Weights of a small mixture-of-experts language model, trained from scratch on English Wikipedia.
Size: 9 layers, width 160, vocabulary 5105, 69M parameters.
Experts: 1 pick a token, a sigmoid router.
Training: a variant of SOAP for the experts, 666M tokens.
Below are experts of layer 5 (counted from 0) of a mixture-of-experts language model. Rows are named router (the router's row for the expert), gate (a neuron's input weights, with its number), up (a neuron's input weights, with its number) and show model dimensions 0-159. Each number is 50 + 10 x the weight over its row's rms, rounded and kept within 0 to 99.
Before each expert's rows: a language model's description of what the expert responds to. This comes from a sample of Wikipedia text that the model never trained on.

# expert 13
It responds to: Line breaks. Line breaks in general, especially after section headings, infobox labels and table rows, before a list dash, table pipe or heading.
router:31 54 46 57 46 58 40 53 64 50 57 55 44 51 45 53 52 50 59 56 64 51 50 47 52 65 38 51 61 40 40 41 49 52 54 29 38 43 64 56 67 47 58 37 43 55 43 48 29 34 42 50 65 53 44 54 74 56 43 55 36 58 56 70 37 58 52 43 56 61 64 40 63 50 46 41 45 64 46 46 60 59 58 36 29 44 60 54 59 67 52 44 61 53 36 56 51 47 58 51 56 44 45 38 62 43 60 44 50 51 40 51 41 50 62 30 68 47 37 52 42 68 55 56 51 47 47 54 50 55 56 61 48 44 28 41 55 45 55 46 56 44 39 61 44 57 37 37 47 46 15 34 55 47 55 46 25 74 36 49
gate0:44 73 60 50 65 52 50 40 60 48 46 52 55 40 55 64 55 51 55 46 43 61 44 32 43 48 56 27 53 59 47 51 54 53 53 28 62 51 52 38 56 48 56 74 55 45 61 51 52 68 56 46 43 35 28 47 31 44 43 60 54 55 56 54 49 48 57 43 52 55 49 53 46 42 55 57 56 49 38 61 46 54 39 43 53 43 46 54 51 64 56 50 44 34 52 52 51 39 62 54 46 47 76 66 53 41 29 41 52 60 61 29 46 46 50 50 44 65 61 26 41 57 45 60 36 52 62 43 49 51 51 39 54 70 31 37 52 21 49 27 42 36 50 59 41 51 54 70 44 45 44 63 44 44 35 44 33 57 51 44
up0:59 61 39 59 54 59 55 51 48 55 46 41 60 57 49 48 69 59 45 60 49 47 44 59 45 43 35 29 53 40 64 45 54 62 60 60 56 51 52 43 57 52 57 42 47 32 47 42 48 49 34 37 54 57 47 51 32 45 57 46 54 55 53 65 54 48 56 47 39 44 61 38 29 26 48 53 35 43 37 72 42 48 52 34 57 38 44 44 55 55 55 72 60 57 56 39 50 54 40 50 32 50 69 43 43 61 27 38 59 58 62 35 47 54 42 62 32 46 65 35 50 57 68 36 50 71 42 56 52 67 55 44 64 53 45 53 48 42 43 47 41 51 50 67 34 36 48 59 42 54 71 62 53 44 45 65 39 58 56 32

# expert 29
It responds to: Delimiters after names. Pipes, opening parentheses and line breaks right after a name or phrase, in tables and taxonomy entries, such as Authority lines.
router:27 63 39 73 37 52 37 65 48 47 42 42 28 47 51 47 50 55 64 68 56 47 55 27 57 61 53 51 67 49 41 41 35 54 50 40 52 65 61 56 52 44 58 32 47 43 56 45 41 28 38 53 54 55 47 49 66 62 45 60 43 63 61 57 36 67 42 44 67 66 65 46 57 54 42 36 35 44 59 55 41 66 54 45 45 34 48 48 45 70 60 33 50 46 36 46 61 56 45 50 50 48 57 41 47 36 59 47 48 44 53 37 39 42 46 33 66 46 36 67 43 54 46 46 49 48 48 49 48 50 57 65 52 37 37 37 59 49 64 49 50 42 37 62 46 57 51 41 42 61 44 45 53 43 41 46 29 63 45 35
gate0:50 56 48 43 46 55 45 59 39 42 44 60 52 36 37 45 41 25 59 42 48 46 60 52 48 35 49 54 47 66 69 74 46 53 63 35 60 49 54 53 42 40 62 44 52 36 43 55 46 55 33 62 36 45 46 49 56 74 49 74 55 37 34 57 56 50 42 72 47 51 32 55 43 48 57 40 47 41 55 46 55 54 59 55 67 41 50 52 57 50 48 40 58 48 49 54 59 56 68 34 57 41 58 40 48 43 57 58 39 36 53 44 47 43 47 20 35 57 52 44 60 35 63 68 48 38 41 38 38 59 71 47 56 60 44 52 28 57 48 53 51 42 53 33 50 44 51 58 52 48 42 60 45 58 35 26 58 49 49 56
up0:35 65 62 56 45 48 46 65 46 47 53 50 43 63 42 48 64 33 49 39 49 45 52 49 50 41 41 54 47 58 76 44 44 60 48 38 51 37 71 36 50 34 42 39 41 39 41 58 52 33 44 74 45 52 44 57 45 59 64 76 46 47 62 53 51 53 59 66 38 70 49 50 60 61 58 47 59 49 50 41 53 47 61 35 47 41 47 61 57 42 50 54 77 56 62 42 50 45 47 63 39 46 46 40 49 37 33 61 27 65 48 62 48 29 65 38 63 37 39 29 62 48 51 51 44 42 47 49 45 58 64 55 45 64 56 57 59 51 59 42 48 46 51 36 52 45 36 44 52 53 48 48 66 60 49 44 54 60 68 51

# expert 37
It responds to: Sentence and heading ends. Sentence-final periods and closing == marks of section headings, before a line break or new sentence starting The, He, In.
router:46 49 40 54 37 51 57 56 52 62 50 38 36 50 53 43 51 63 70 47 63 29 60 45 59 53 41 56 55 54 61 47 34 62 67 43 64 58 57 72 62 44 48 35 38 46 49 36 50 43 35 37 64 55 42 52 71 53 47 45 53 68 59 59 46 69 42 33 55 66 66 41 53 56 59 39 52 49 52 60 50 44 44 42 27 35 42 40 65 59 40 42 59 64 53 49 56 45 43 41 39 47 38 44 62 40 65 42 39 41 43 46 37 45 51 42 55 46 39 58 50 67 57 52 48 44 48 54 62 47 60 68 49 40 39 37 65 37 70 45 47 36 42 52 46 49 46 38 39 55 37 50 42 54 52 55 34 70 30 51
gate0:52 25 56 48 57 56 62 10 47 57 54 33 53 39 40 53 58 42 31 61 52 47 49 64 74 41 45 36 46 59 49 53 52 35 41 47 51 57 44 25 35 51 51 50 45 38 49 56 46 61 42 56 50 47 48 53 60 59 55 51 62 41 64 62 40 42 38 41 38 66 60 41 45 47 79 57 34 59 54 51 47 52 56 41 56 52 62 33 52 65 45 54 68 56 54 51 54 46 41 52 46 57 62 49 62 58 37 31 56 53 58 43 49 44 42 45 54 48 41 63 60 40 45 53 56 35 46 56 46 57 61 70 61 55 45 55 36 54 50 54 52 51 67 46 49 57 39 33 53 37 48 36 56 68 62 56 40 54 56 43
up0:63 38 67 53 54 52 67 23 44 70 44 45 34 43 56 68 61 40 62 44 46 39 42 49 59 52 48 54 61 51 43 52 60 52 43 44 56 63 45 47 49 48 45 62 40 67 58 47 50 46 73 47 48 44 69 44 55 65 51 57 60 63 56 54 49 47 51 41 45 56 51 40 58 27 63 43 57 50 57 51 45 47 37 52 55 56 53 30 52 35 60 38 55 34 46 58 52 37 58 54 48 60 52 63 69 66 43 34 66 56 49 52 51 46 55 55 57 45 49 59 49 39 44 50 45 21 34 55 56 50 59 45 62 62 45 69 41 54 61 57 44 40 60 73 28 40 52 66 48 46 50 52 55 65 48 41 61 50 63 31